config = dict(
    d_expert=192,
    activation='swiglu',
    balance_bias=True,
    n_groups=8,
    norm_eps=1e-06,
    tie_embeddings=True,
    optimizer='adamw',
    beta2=0.99,
    seq_len=1024,
    steps=3818,
)
Below are experts of layer 5 (counted from 0) of a mixture-of-experts language model. Rows are named router (the router's row for the expert), down (a neuron's output weights, with its number) and show model dimensions 0-127. Each number is 128 + 32 x the weight over its row's rms, rounded and kept within 0 to 255.
Before each expert's rows: a language model's description of what the expert responds to. This comes from a sample of Wikipedia text that the model never trained on.

# expert 12
What it handles: Object pronouns him, them, her, plus not and an, and inner word pieces like im in elimination, os in positive, ically, ively.
router [160 118  95  54 139 155 102  65 121 212 129 158 183 118 139  87 105 110 107 140 139 117 125  50 131  91 111 148 174 124 162 134 131  77 134 118 150 174  85 161 160 165 137 109 137  59 141 148 115 128 114 136 111 136 152 107  89 149  73 135  96 111 158 160 130 147 133  94 165 155 105  88 120 123  87 162 115 142 150 125 128 167 173 126 126 159 110 172  92 122 139 106 132 115 120 103 120  77  91 115 126 127 139  81 151  99 104 133 113 148 194 115 159 143 101 100 141 104 167 108 131 188 104 131 123  97  96  69]
down0 [131 126 103 156 147 115  95 162 109 141 155 193 163 108  96 113 148 103  70 175  82 121 118 138  64 118 164 112 136  68 163 136 157 130 133 113 135 156 151 121 166 123  96 147 172 134 151 132  93 146 156 176  94 140 152 129 132 115 104 143  75 113  90  57 109  96 158  84 128 106 130 115 132 118 134 154 106 180 131  86 126 123  98 161  81 140 135 104 130 167 105 101 112  71 188  43  93 156  87 150 137  98 153 168  93 118 113  85 160 181 126  99 115 121 155 125 147 144 163 139 120 129 154 191  25 122 131  91]

# expert 47
What it handles: Initial consonant pieces like R, sl, dr, prov, v, especially genre lists in album articles, such as R-ock, R&B, sl-ide guitar.
router [120 112 111  70 178 123 135 152  89 233 157 159 144 142 123  98 143 194 154  97 168 159 127  83 123  73  94 111 163 124 132 151 162 144 149 119 136 134 132  72 139 145 116 102 167  54  90  85 186  86 108 183 122 158 132  95 132 184 151 141 183 152 150 157  80 131 126 118 110 145 106 117 109 132  36 164 133 124 140 159 103 120 108 118  88 167 142 161 118  42 163 141 109  99 158  72 157  90 106 122 134 115 108  59  88 118 140 163 118 127 166 162  99 100 119 149 102 139 109 132 131 117 132 142 159 141 100 120]
down0 [122 121 162 126 135 137 173 179 171 124 195 122 131 107 114 164 105 138  99 125  34 153  97  82 140 106 106  85 131 164 132 102 114 156  98 155 187 128 107 127 133 106 111 110 132 153 110 120 117 146 157 135 145 113  97  88 129 121 157  83 148 122 122 233 142 104 125 179 134 131 148 134 153 165 134 131 118 175 123 148 100 146 112 145  95 163 174  89 102 151  96  71 113 153 140 134 118 148 146 133 183  73 147 116 131 159 150  73  99  97 125  95 130 132 112 121  93 109  94  49  93 111 118 180 208  94 111 119]

# expert 20
What it handles: Decade prefixes for years (199, 201, 200), plus words like war, history, similar, reference, and way in phrases like "by way of".
router [176 109 136  99 163 105 146 115  88 204 141 191 166 142 138  76 137 175 170 137 113 127  98  89 128  77 114 147 125 109 126 132 123 138 157 135 136 131 110 129 123 133 166  96 132  36 116 103 136 132 125 140  82 137 103 139  96 199 140 123 136 189 114 151 135 138  81 106 136 182 116 111  59  87  99 126 151  89 128 146 129 123 113 149 124 150  56 206 120  78  96 146 119 144 146  92 143 152  91  85 130 147  73  79  87 150 118 156  94 147 134 163  66  70 135 146 123 107 199 144 146 140 111 145 142  87 148  95]
down0 [183  83 147 118 146 135  80  98  95 112  83  92 144 139 143 186 154 193 175 150  72  64  95 140 124 149 111 115 150  95 122 130  85 128 133 159 170  73 148 164  68 154 155 140 115 156 125 138 207 141 100 179 191 108 145 117  84 130 139 133 156 107 103 108 122 115 149 128  91 149  76 112 153  84 116 126 163 113 129 107 121 125 106 133 155 130  94  86 117 187 140 121 107 137  95  69  82 137 113 130 158 133 161 101  69 112 144 135 130 132 132  95 121 190 128 103 190 179 132 160 157 167  80 108 150 149 173 166]

# expert 40
What it handles: Short pieces inside or starting words, especially p, ol, S, Rep, Res, as in cre|p|uscular, tric|ol|our, Res|igned, plus "See also" headings.
router [179  82 127  99 180  90 168 121  67 233 152 147 115 180 119  89 108 150 125 169 155 133 117  99  83 114 111 115 200 143 126 167 127 101 144 109 116 159 107  98 139 185 144  76 152  49 115 116 128 110 109 117 145 130 143 101 110 111 118  50 113 132 141 128  78 190 120  53 144 172 132  70 125 163 101 147 117 152  82 102  88 143 137 144 125 184  90 166 154 105 147  98 146  56 132 110 167 132  91  92 124 161 143 104 122 191 181 145 162 127  98 137 104  89 110 170  92 108 111  99 153 139 100 177 213  89 135 109]
down0 [133  90 169  95 133 194 111 125 160 103 123 133 140 167  51 167 145 201 132 131 122 152 106 116 117 144 155  88 109 131 190 126 131  94  72 143 142 128 117 132 110 128 109 126  71 184 167 142  98 100 124 104 122 162 152  96 164 158 164 145 157 148 129 171 125 125 112 121 112  99 101 129 139 215 174 129 137 126  88 118 192 142  64 104  50 143  80 149  94 148 143 116 127 191 131 131 136  41 101  99 132 143 102 169 136  40 153 140  93 130 143 110 137 177 137 122 152 177 118 176 103  99 187  79 141 213  90 104]

# expert 1
What it handles: Line breaks and wiki heading markers (==, ===, ====) around section titles and paragraph boundaries, e.g. == Life ==, ===History===.
router [177  71 110  91 126 136 130 102  79 191 127 157 123 167  97  72  91 152 150 128 124 125 113  87  66  84  87 136 130 106 111 129 117 163 167 136 134 136 137 108 150 172 130  86 197  23  77 127 159  90  79 140 159 144 113 131 152 185 138  96 127 183 150 146  93 137 135 109 147 108 114  71 109 133  88 126 133  85 134 130  90 159 144 159 137 184  94 142 111  71  89 105  80 109 137 147 136  77  40  99 129 121 158  80 140 160  88 169 154 169 179 171  96 104 144 136  91  86 173 129 123 124  81 163 208 136 116 135]
down1 [102 112  81 115 151 175 148  33 115 172 145 111  88 161 125 122 153  90 170 187 138 141 136 155 108 122 103 104  98 200 141 126 185 113 145 100 125 173  94 115 161 105  98  79 107 180 170 116 116 171 124 141  92 150  61 129 159 151 149  98 106 100  73 125 103 113 109 101  89 135 116 135 153 151 128 151 135 143 151  95  75 162 139 180 152 116 104 109  84 117  85 129 126  58 120 143 162  92 127 141 151 211  50 177  91 126 225 110 131 132 161 187 104 167 165 180  96 123 104 103 103 119 130 126 153 117 136  99]

# expert 51
What it handles: Uppercase letters in acronyms, chemical SMILES strings and abbreviations, like O in C(=O), MIZ, NCAA, USA, and km/h slashes.
router [217 108 136 121  96 123  64 144  61 228  81 154 124 153 120 111 134 112 124 147 147 163  77 111  85  75 119 143 125  76 112 124 136 147 172 117  93 101 145  93 109 153 165 132 177  39  96 104 120 126  76 105  72 172 134 146 119 152  57 115 134 108 165 165 118  95 170  86 170 171 107 107 136 110  86 171 125  84 151 101 116 122 140 153 132 151  80 159  60 118 122 108 137 129 142 134 150 108  74  98 160 131 127 130 131 161 127 187 111 166 167 153  40 134 103 127 123  86 187 144  98 172  94 151 193 112 125 135]
down0 [155  98 140 145 107 109 187 143 118 119 112 101 123 150 194  69 186 186 115 167  64  99 124 106 144 128 166 127 110 162 121 144 113  89 122  94 141 127 151 142 144 119  77  93 124 135 111 107  93 127  92 150 191 150 147  95 133 133 160 140 122 135 156 187 163 100 114  88 122  77 168 189 115 136  85 128 122 189  70  32 125 117  77 174 139 176 121  85 106 101  95  90 135 105 109  94 144 147  85  83 137 161 129  86 122 141  92  95 129 175 187 125  95 133  92 144  93 153 143 102 146 181  97 149 145 152  82  66]

# expert 58
What it handles: Mid-word suffix pieces of long Latinate words, such as al, ic, ated, ation, ist, as in hormon|al, epilept|ic, also non-Latin script characters.
router [ 93 122 129 100 204 105 160 156  75 203 134 129 143 110 126 140 135 121 128 160 158 144  98  67 129  96 127 108 143  97 134 139 146 153 144  96 154 144 106 112 107 145  99 103 143  31 100 103 155 178 100 131 105 124 131 109 159 209 121 112 179 126 195 133 108 116 158 119 155  90 124 108  52 103  96 146 145  68 169  89  98 128 133 116 122 187 115 158 106  50 179  82 189 107 149 107 111  90 131  91 138 144 124  89 118 101 100 122 166 156  93 189 117 147  75 175 161  79 147 154 105 129  93 178 145 110 105 133]
down0 [ 83 110 119 108 140 149 159 137 119 138  62 196 168 138  61 141 200 206 146 121 152 166 166  46  96  87 197  95 120 121 172 123 123 150 101 125 141 154  89 123 112  87 127 129 142 133  90 104 168 113 104 172  87 178  97 140   0  56 157 163 131 154 125  67 110  78 156 161 140 154  72 118 120 161 127 102  86  82 117 122 143 111 134 133 163 165 152 104 134 117 115 122 116 145 115 153 164  79 204  79 161 121 144 148 154 136 167 148 142 127 124 102 105 142  70 133 112 121 134  94 130 150 106 118 166 207 134 147]

# expert 55
What it handles: Word-initial G and W, closing parentheses and brackets, quotes, and up, often in code or citations, e.g. G|reece, G|TI, [2006|].
router [182 113 162  97 146 151 148 115  43 191 159 177 120 139 143 121 101 152 182 139 166 147 147 113 103  44  84 107 117  93  88 101 156 133 148  71 115  83 163 144 153 109 127  85 221  25  95  94 151 131  92 139 130 109 122 124 145 158 133  75 166 166 122 111 127 117 155 128 173 133 120 110 116  92  80 166 100  79 117 126 138 144 142 170  80 156  74 185  88  61 124 105 125  97 140 150 144 144 112 145 118  69 122 103 153 154 118 118 116 144 139 155  93 118 100 115 122 139 158 151  95 178  86 168 136  72 114 136]
down0 [117  74 128 117 159 167  91 138 152 152 180 133 116 122 108 127 130  57 123 153 105  85  70  48  86 124  91 138 129  53 143 142 148 184 136 193 114  88  71  88 124 177 149 140 132 142 113 108 174 105 131 125 109 159 157 158 126 123 145  87 112 153  65 112 151 173 126 147 117 132 137 119 127 119 109  91 166 166 125 124  66 162  92 102 148 102  99 106 101 165 100 105  77 128 148 111 122  77 147 138 108 196 106 177 145 162  84 149 120 124  87  97 148 137 106  92  93 126 127 102 115  85 129 141 172 174  62 143]

# expert 9
What it handles: Second pieces of words split after a short opening letter, like f-at-al, know-led-ge, F-oc-us, plus whole words dec, par, due, won.
router [170  79 143  97 200 154 104 119  74 198 101 131 155 135 133 137  83 153 177 131 136 118 119 110 111  79 140 104 138 130 110 101 129 183 123 113 204 125  83  92 116 112 138 109 175  60 157  76  85 125 128 147 108 117 121 158  85 130 134  78 148 167 136 117 141  60 152 103 138 146 103  97  93 115  93 119  70 116 125 104  72 186 155 129 150 168 156 148 117  65 191  95 132  73 152  79 132  78 114 115 123 145 109 142  89 110  64 169 156 205  95 130  90 112 108 146 158  96  84 146 167 134  69 172 133 114 169 117]
down0 [124 117 148 160 189  53 171 117 115 100 149  67 144 106 155 144  96 106 105 114 128 135  91 100  47 157 128 140  93 134 120 149 134 162 156 165 163 150 138  94  95  82 155 120 157  76 162 136 113 108 150 124 129  91 147 138 150  84 140 117 168 142 164 185 133 167 129  84 168  94 125 122 146 124 142 147 160 178 194  62  88 149 112 180 141  81  79 138 179 116 159 121 108 158 135 156 104 156 119 131 115 124 143  66 121 109 187  96 109  94  94 133 141 134 156 112  74 177 138 102  59 110 115 129 165 112 109 148]

# expert 0
What it handles: Locative prepositions like with, on, at, near, under, along, plus word-initial pieces such as de in deeply, devastating, and accented byte fragments.
router [175 135 131  73 127 177  92 125  59 196 135 168 143  99 135 121  88 153 177 174 102 172 137  83  84 118 132 118 158  99  92 152 124 155 183  99  97 188 154  71  93 126 196  88 137 130 110 140 187 126  88 169 101 118 123 140  95 153 144  83 119 123 168 130 105  88 163 105 134 111 111 105 123 150 123 144 167 108  83 169  96 133 115 150 170 184  79 210  96  37 146  91 129 124 115 157 152  99  92  86 154 153 112 103 137 136  87 132 135 164 193 122  66 115  97 168 116 107 101 125 153 131 133 139 181 103 148 145]
down1 [ 36 144 106 104 133  79 137  74 147 127  92  72 109 136 124 142  92 108 144 131 117 148 137  92 101 150  52 119 103 188 113  97  89 158 163 130 140 112 103 172 129 200  73 139 160 175 136 100 151  87 140 192 131 147  74 169  93 124 160 173 110 102 142 126 106 129 146 129 125 112  90 159 157 129 193 138 141 143 134  98 108 151  65  90 118  94  93 112 144 126 124 191 121 123 179 177 154 141 169 177 141 145 117 153 108  97 137 119 156 207 160 130 120 182 158 116 112 118 136 139 116 140 105  91 115 156  70 150]

# expert 37
What it handles: Word-initial L, N, T in names, especially Korean and Chinese romanized names in tables, plus pieces like ight, riend, e.g. L|ai-sheung, L|im.
router [176  99 112 113 105 164 117 125  77 237 151 150 196 131 128 138  74 158 154 139 107 159  92 113 131  50 102 153 153  98 107 144 102 163 131 179 161 124 151 125 153 136 148 126 203  62  72  69 115  85 110  92  92 116 147 151 118 151 140  90 110  86 111 126 140 148 140 104 143 123  72  70 151 106  72 144 132 108 104 155 122 169 147 120 162 159 103 161  87 100 111 113 141 122 130  88 149 101  64 106 167 126 116  60  68 171 158 163 145 163 169 143  97 131  91 133  92 100 152 148 134 194 126 205 141 128 105 115]
down0 [ 83 127  90 134  91 125 110 127 127 197 103 153 181 119 127 130 114  94 130 120 145 156 152 105 127  61 130 159 119 144 143 162 121 145 121 137 160 125  79 141  90 150  58 118 123 105 112 125 155 161 101  89 139 111 108 113 196 158 104 161 144 127 122 149  96 149  94 117 168 125 142 201 102 151 154 148 129  86 198 155  35  67 145 142 144 123 104 157  99 100  94 121 143 121  74 147 127 174 132 128 152 106  95 112 144 119 124 126 167  84  82 112  83  97  92 124 124 191 111 129 117 119 126  93 153 111 110 111]

# expert 46
What it handles: Stems of work and performance words like work, act, film, play, lead, show, appear, often before a suffix, including "Work" section headings.
router [173  57 152  72 146  86 139 109  81 211 102 165 152 159 159 117  74 158 117 140 107 141 126 137  77  62  46  76 137 123 112 156 113 119 136 145 139 124 121 142 135 123 169 138 174   7  76 100 137 139 152 118 125  73 202 145 103 168 122 122 143 152 141 134  88 113 157  89 147 165 110 146  95 100  98 129 188 102 105 121 114 151 130 176 126 157 130 165 104 132 140 154  76 106 117 131 189 143  70 129 134  98 108 104  48 118 102 175 152 126 168 136 105 121 128 143 105 139 168 145 148 150 128 132 133  74 174 123]
down1 [176 110 116 103 123 165 131 131 102 159 122 104 120 137 109 135  71 163 154 185 151 126  98 103 166  75 104 151 102 145  89 139 121 112 110 140 179 132 109 100 159 177 166 149 157 114 101 120 154 105  58 109 115 131  93 173  66 113 127 164  87 103 119 115  55 105 120 117 143 122 139 110 166 131  93 100 120 173 142 213  89 170 126  49 139 121  62 149 109  74  99 103 111  96 158 179 174 125 178 153 120 143 112  99 183  88 123 138 128 133 209 138  98 160 110 139 114 134 139 159 117 163 129 185 113 125  83 149]

# expert 4
What it handles: Word-starting pieces beginning with t, w, sh, qu, fl, often a single letter before the rest, as in w|alleye, t|roops, Es|qu|ire.
router [143 110 109  94 190 166 129  95  46 219 148 163 175  84 117 117 168 169 160 145 132 160 119 144  81  92 100 118 141 126 126 146 163 104 106  95 138 120 136 125 100 160 136 118 189  24 121 115 151 135  87 101  91 117 186 120  95 128 114  96 109 195 107 106  82 121 120 116 144 163 118  61 123 157  88 111 127 109 129 160  76 169 160 151 106 127 101 193 106 110 109  80 110  47 152  80 138 117  88 135 177 127 131  91 118 111 133 112 158 102 146 166 146 112  77 151 107 143 130 150 148 151  97 140  89 100  97 173]
down0 [176 120 176 118 118 124  71 100 159 133 134 148  56  98 110  71  61  96 113  94 134 165 130 130 153 152 109 133 145 180  99  97 177  41 153 150 119 110 141 127 151  64 140 144 115 128 138  51 161 138 126 195 157 116 166 141 102 148 136 130 149 130 172 142 139 145  88 116 160 126  74 107 142 129 206 141 147 162 144  94 134  79 123 103 112 110 105  89 128 166 129 140 143 149 174  71  95 147 158 134 148 152 120 141 163 119 147 102 157 155  93 151 110  71 157 165 163 145  96 121 161  87  83 110 141 159  94 146]

# expert 11
What it handles: Opening word pieces like op, sup, spec, ret, sign, occ, as in un-op-posed, ad-op-ts, and list-line hyphens in infobox data.
router [176  95 121  85 147 153  98 128  63 208  87 112 150 156  76 109 142 113 105 165 139 144 139 102 135 115 120 128 108 141  83 113 129  77 197 115 118 203 123 129  77 138 107 118 180  61 143 142 100 105 120 101 107 132 145 126  97 162  88 132 110 128 163 144 131 122 125 110 171  77  99  93  99 146 105 156 151 115 147 139 145 120 145 146 172 177  85 182 107 105 152  92 132 109 181  63 140 126  79  90 136 112 130  95 117 190 133 153  77 181 143 160  91 142  64 125 162 121 151 143 138  96  95 148 194 122  89 148]
down0 [152 111 161 187 185  95 148 141 138 200 110 108 110  91 133 119 138 167 119  85 149 110 112 113 116 143 180 110 146 108 131 117  88  82  88  93 209 177 129 169  78 156  81 107 175 173  96  95 126 122 165 153 146 101 121 159 126 158 135 177  98 122 123 116 162 137 177 121 114  97 147 159  98 141 132 142 130 152 131 147 140  73 123 132 161 118 138 157 139 111 114  93  89 115 126 109 121  81 102 223 110 177 114  82 136 182 104 155  82 138  86 137 180 127  58 124 134 135  86 118 191 106 158 160 151   0  83 184]

# expert 7
What it handles: First pieces of words and names starting with D, R, d, pro, Ad, Am, often split mid-word, e.g. Sub|d|ivision, D|owney, P|ro|fessor.
router [132  82 128  77 166 116 147  95  89 243 129 104 141  92 122 131 119 134 186 133  85 150 131  72 110  85  97 117 123  57 102 107 165 149 174 101 166 163 114 114 111 139 113  82 162  49  97 145  97 155 113  99 125 140 109 126 149 201 129 102 153 196 157 154 146 104 113 131 106 131  65 110 111 121  68 160 154 110 119 127 130 136 167 149 135 168  98 137 127  93 135 142 106 169 152 124 162 119 104  91 152  77 142 128  83 205  91 166  94 129 186 173  88 111 123 127 123 117 122 135 105 166 174 117 139 123 102 169]
down0 [175 146 116 155 103 138 128  77 143 146 182 107 163 158  91 118 124 110 177 147 162 163 129 111 159 154 177 160 188 143 205  74 127 128 190  74 176 114 117 108 127 124 153 133 153 112 103 174 155 103 139  76 150 145 155  57 150 123 128 137 118 134 145 136 184 154 102 100 105 159 175 133 187 135 129 123 153 156  88 103 129 115 191 116  87  59 128 139 112 137 157 176  62 137 111 135 142 115 142 122 165 170 133 149 157 116  68 109  70 123 138 137 153 142 150 138 186 137  97  96 124  79  93 132 200 135 141  97]

# expert 53
What it handles: Word-initial l or L fragments and stems like rem, form, mark, as in l-ength, l-osing, L-and, body length descriptions.
router [168 105 101 110 134 113 121 124  87 218 141 125 107 160 139 120  67 196 149 151 145 167 122  71 113 100  84 139 127  92 106 125  91  98 124 198 140 115 148 127 107 146 172 104 142 103  94 108 169 173 105 138 155 152 154 137 128 129  63 124  82 151 114 140 123 103 170 113 164 106 121  68 141 126 102 114 181  86 132  96 136 167 125 155 130 132 119 166  75  61 134 145 102  62 141 109 144  92 116 115 143 124 104 106  86 149  93 161 159 131 160 167 137 139 114  71 109  60 107 172 155 150 115 120 121 124 120 113]
down0 [139 108 175 130  88 117  99  99 155  98  59 104 173  93  75 114 117  86 144 144 146 106 100 127 145 141  76 236  86 109 133 101 156  74  98 110 131 143 155 123  90 152  96 118 145  45 160 145 133 143 165 129 102 131 112 123 162  99 123  72 148  97 140 104 123 149 158 104  90 173 117 125  69 173 130 124 171 142  93 140 167 178 101  79 123 144 169 120 166  57 158 109 133 142  91 146 156  99 207 156  52  96 136 123 108 125 121 106  59 133 108 101 149 175 188 112 130 123 139 148  71  80 163 140 170 155  98 127]

# expert 57
What it handles: List dashes and pipes at line starts, sentence-initial In, opening parentheses and quotes, and the t in anti- words.
router [177  96 139  61 166 126 109 137  55 247 112 183 160 133 116  79 141 145 104 142 150  99 111 104  91 103 105  90  96 146  89 126 129 139 124 137 182 139 141 138 151 146 161 138 163  82 128 119 123 167  90 155 121 123 129 132 125 147 136 109 159 103 161 136  83 145 148  63 128 117  89  96 117 125  83 132 142  55  56 139 151 142 103 151 112 142  66 159 129  97 155 113 170 126 134  84 183  92 128 124 160 102 109 105 154 137  86 168 118 144 158 129 108 132 140 112  42 129 151 169 141 181 111 147 205 116  96 144]
down0 [126 157  95 131 216 152 152 124 115  66 130 127 137 120 106 114 160 122 159 188  96 147  89  77 162 184 139 157 154 115 163  82 158 108  86 175 118 162 120 104 149 112 136 116  81 143 162 131 149 158 146 153 156 111 125 122 107 149 111 181 140 152  95 126 154 126  75 145 134 131 118 120  94  96 144 157 166 102 172 194 124 151 141 121 161 118 158 114 135 121 144 187  62  99  71 124  79 112 109 142 111 111 147 149 121 133 160 147 177 144  82 174  98 117  81 116 122 149 122 149  74 154 147 100 115 160 118 147]

# expert 25
What it handles: Word-initial J, V, j and odd letters in foreign or transliterated names, often after I, e.g. I|j|az, He|j|az, J|iangsu, Mold|ov|an.
router [161  97 119 107 140 126 131 119  79 235 143 190 156 108 119 102  73 124  99 192 153 163  88 108 123  86 121 102 157 100  91 118 144 134 148 157 133 113 103 108 197  96 155 138 148  35 104 109 146 100 124 160 120 118 161 111 120 127 104  89 150 111 185 169 100 104 161  89 152 104 123  91 101 108 142 150 176 102 147 128 167 122 119  74 167 160 130 130 138  69 188  91 107 111 140 135 130 149 121 111 115 135 124  94  56 182 113 155 109 194 164 150 114 124  87 142 103 102 116 114 149 150  98 184 193 118 125 128]
down0 [146 103 145 116  76 102 139  62  97 158 151 133  90 121 109 119 110  74 106 104 116 131 130 172 157 137 165  76 115 201 175 170 109 149 130  52 113 144 171 120 165 127 101 101 134 162 108 161 106 105 137 135 114 148 111  76 108 153 155 158 164 132 165 160 170 131  78 182 185 109 106  78 102  93 202  78 131 172 162 178  78 100 108 100  99 174  70 149 153 155 127 154 128 136 151 214  79 106 130 125 124 169  99 133 182 114 115  85 181 152 103 141 134  80  90 126 136  96 208 120 108  84  87 176 126 118 155  99]

# expert 5
What it handles: Auxiliary and linking verbs, to, and, also, right after a subject or comma, as in was intended, could be, and signed.
router [181  97 101  56 157 115 131 129  95 155 132 175 170 115 126  67 121 176 189 147 157 158 123  56 144  48  97 144 191  88 131 126 127 172 149 131 106 144 139 106 125 128 122  91 140  99 111 102 151 134  88 141  95  98 130 139 113 161 148 103 107 145 139 135 114 142 128  93 152 116 148  82  92 123 109 201 130 105 144 113 124 150 163 172 107 165 117 126 104  70 145 102 125  98 130 100 163 106  78  97 148 132 137 105 114 118  78 171 125 160 149 157  97 111  87 167 149 116 169 150 125 158 148 147 178 109 116  73]
down1 [112 143 145 154 115 147  86  67 136 100 134 186 191 101 145  99  93 114 119 143 139 102 124 106 111  68 137  78 119 161  95  75 100 179 134 128 144 119 102 131  71 147 146  95 104 184 132 122 142 154  74 122 135 170 146  82 113  85 176 186 169 138 161  59 110 141 144 166 145 151 108 121 106 110 165 133 114 153 100 152 129 110  76 152 135 140 115 137 127 155 129 111 104 110 164 122 191 138 115 140 151 117 122 144  94 101 179 101 143 154 109  87 185  93 135 151 146  98  86 125 140  67 121 125 106 137 169 126]

# expert 13
What it handles: Single vowel or short vowel pieces (a, u, o, it, ia, ina) inside or ending foreign names and words, e.g. Korolyov|a, Roman|ia, purs|u|it.
router [166 116 138  54 154  99 139 150 113 207  65 158 146 150 101 104 157 185 152 155 159 133  62  78 117 104 122 125 142 163 108 135 108 162 115 110 106 137 129 145  82 183 113  51 217  80 129 146 151 111 114 135 130 160 172 145 128 191 115 118 132 149 176 141 122 170 141 103 145 116 155  76 140 137  89 150  98 110 139 120  98 166 125 143 134 138 114 169  64 101 155 119 134 134 102 137 116  86  86 131  86  78 139 130 157 136 144 187 168 150 126 131 117 120  93 142 140 122 109 140 127 181 118 164 172  99 130  90]
down0 [ 90 140 140 111 125  78 147 172 135 146 157 141  91 133 156 110  56 105 122  67 171 142 122 114 108 134 131 170 125 146 119 151 155 118  95 170 177 112  67 122 150 114 185 149 129  90  55 104 118 101  88 134 151 131 162 101 132 108 143 127 106 126 153  96 174  78 132 125  84 105 144 162 181 136  61  80 167 172 133 152 138 122 105 165 106 118 158 120 192 121 166  81  99  84  86 164  53  93 104 140  99 160 133  88  92  66 139  83  96 108 147  90 116 155 117 176  76  94  86 151 151 172 147 145 119 150 154 176]

# expert 21
What it handles: Word-initial S, F, s, f pieces and the prefix sub, as in S-ub-district, sub-urbs, def-eated, plus un in P-un-jab.
router [162  97 158 125 147 141 112 122  37 222 120 128 167 131 136 130 149 198 121 154 174 113 123  52 159  75 116 100 145  96 116 114  95 195 128 125 115 176  75  96 118 172 126 161 151  60 124 146 137 120  84 163  93 156 177 154 111 124 107 131 116 146 187 136 120 115 113  44 149 130  83 134 114  90  94 131  93 109  61 135 145 110 151 148 142 161  80 158 113  72 138 129  89 114 118 105 180  97  87 130 102 111  50  92 102 158 123 176 130 149 146 118 105 119  81 200 134 105 125 158 135 175  85 145 170 137 136 147]
down16 [ 71 144 127 106 118  82 168 119 142 167 129 214  97 144  87 165 180 116 146  86 141 152 116 148 170  51 120 186 112  53 123 136 103  65 106 124 128 109 118 134 177 155 125 118 107  41  89 190 121 133 167  89 162  81 140 124 139 129  90  88 141  84 166 106 140 179  86 129 130 100 106 145 135 135 122  53 154 150 121 150 131 129 158  78 124  90 106  92 125 168  99 104  94 112 106  90 167  99 116 153 136 199 201  84  50 116 149 131 130  81 154 171 112 141 162 146 162 182 122 128 102 143  79 123 140 142  83 135]

# expert 45
What it handles: Pipe characters between cells in data and sports tables, especially after numbers or dashes, plus semicolons in lists like –; ✓;.
router [206 114 139  69 164 135  98  85  66 163 115 192 180 149 120  95  92 148 181 152 168 134 121 150 112  56 110 123 153 107 115 141 139 156 125 131 122 128 107 141  93 198 160 112 139  40 118 102 176  90 103 154 101 116 127 136 107 171  79 118 121 123 160 141  87 155 103  81 150 134  74  81 129 113 133 179 120  92 138 164  98 137 125 172 126 150  91 164  92  80 154 107 146  78 103  96 206 112 116  62 166  89 127  97  76 157 149 184 117 169 158 148 117 141  53 113 141 106 144 135 127 114 129 140 192  79 126  93]
down1 [133 146 139 140 177 178 102 160 119  88  46 137 160 111 115 107 106 109 187 100 171 102  57 137 128  86 169 186 180 169  84 126 185 105 147 113  86 118 160 146 116 168 130  98  93 150 106 153 154 104 168 123  79  75  81  94 147 129 118 162  60 131 108  95 125 180 153 159 171 133 134 105  92 128 117 130 118  74 100 145 132 157  85 102 154 152 162  67 146  88 145  97  90 108 133 119 135  65  98 125 128  96 131 118 133 149 165 137 143 114 142 130 191 138 139  72  93 114 184 107 167 141 147 119 164 109 148 107]

# expert 36
What it handles: Middle pieces of foreign personal and place names in tables and lists, such as em in Agyemang, Aquemini, Cinema, ia in Seria.
router [148 129 120  43 170 130  94 123  83 198 109 127 133 115 127 162  98 147 157 152 120 125  96  66  91  96  96 101 153 102 103 136 114 133 148 142 131 109 128 178 155 151 113 106 188  57 129 140 168 111 111 169  99 123 149 162 144 174 102 144 121 176 175 121 130 154 182 105 160 126  82  98 148 135  96 122  92 104  80 173 142 102  41 147 124 166 118 149 125  51 132  63 125 122 127 172 144 114  60 118 105 101 116  67 101 125 166 177 143 146 152 155 111 137  75 141 116 133 177 138 145 139 139 141 156 195 102 135]
down0 [ 97 164  97 110 172 125 224  78 146 131 123 168 145  68 161 133 144  95 122 105 154  97 113 177 139 162 141 120 149 138 178 159 110 149  92 129 107 131 129 113 126 123  98 149 208 134 142  75 129 144 157 148  94 156 154 104 121 151 103 133 139 186 157 112 136 113 111  80  84 183 136  67 162  73 132  97 156 129  36  98 123  95 165 114 140 122 203 134 128 101  57 127 124 183 163 109 112 106 139 119 131 127  93 186 124 133 111 151 140  99 123 164 114 176 153 176 167 103  97 108 125 118 126 134  61 144  87  58]

# expert 60
What it handles: Word-initial verb pieces like int, imp, f, cont in introduced, impregnation, plus narrative connectors and, but, he, who, was.
router [245  97 142  94 140  96 119 100  71 217  84 204 177 107 132  77  56 151 156 141 151 101 137 116 148 131 105 125 160 120  98 118 134 146 141 149 192 177 118 114 114 126 134 142 151  48  90 125 160  95 112 171 113 111 142 173  95 124 107  96 123 149 142 154 130  79 137  72 195 111  88  71 114  91  95 154  91  72  97 134 137 133 101 137  70 163  67 180 111 106 145  83  99 108 179 114 118  90  89 122 160 156 123  95 163  98 143 154 117 144 137 179  99 177 117 124 133 124 147  99 132 118 123 168 154 116 113 136]
down0 [110 142 159 107 115 111 123 179 132 122 113  91 102 110 123 140  88  78  88 142 144 200  74 119 113  97  79  52  95 156 112 122 141 116 116 141 109 145  62  84 158 137 141 128  93 138  94 135 146 175 130 126 139  78  73 139 135 143 150 154 139 143 122 117  74 124 100 142  93 126 120 146 136 150 160 148 113 172 180 113 110 135 164 139 154 125  76 187 138 125 105 132 144 145 171  97 156 126  88 112 144 102 136 111 107 142 161  99 148 129 116 147  74 136 106 114  78 113 155 124 109 169 174 199 166 130 113 148]

# expert 52
What it handles: Month names and day numbers in dates, such as 3 October 1959 or February 3, plus ordinals like sixth, first, early.
router [181 100 132  50 146 127 134  88  85 207 135 154 144 131 122 120 130 104 150 156 106 183  72 118 136 103 121 111 123 124  68  97 108 175 169 127 112 147 117 135 104 168 149 130 161  46  74  89 148 152 126 156 122 159 120 120  73 145 108 108 157 156 168 161 137 144 123 127 182 129 100  76  89 132 115 110 107  81 154 122 111 152 109 138 133 179 123 163 127 120 137 141 142 129 122 102 165 125 121  85 114 103  88  91 100 123 109 119 138 193 142 131  93 118  71 157 122 124 127  89 187 146  94 159 136 126 126 117]
down1 [127 138 189 154 165 116 170 156  70 166  88 141 103 127  22 139 107 109 122 177 133 146 125 147  92 168  92 127 107 150  96 157 184 148 148  84 112 153 149 153 119 172 118 109 123  64 134 146 126 116 184 135 167 110 105 129 120 149 114 108 189 172 142 148  89 127 145 106 101  94 136  72 155 164 160 164 142  76 120 151 143 129 138 139 112 144 108  90  92  92 103 163 122  99  96 154 152 145 128 163  95 123  44  80 103 137  74 124 107 110  84 139 143 104 102 127 163 156 189 134 133 140 214 118  80 119 151 233]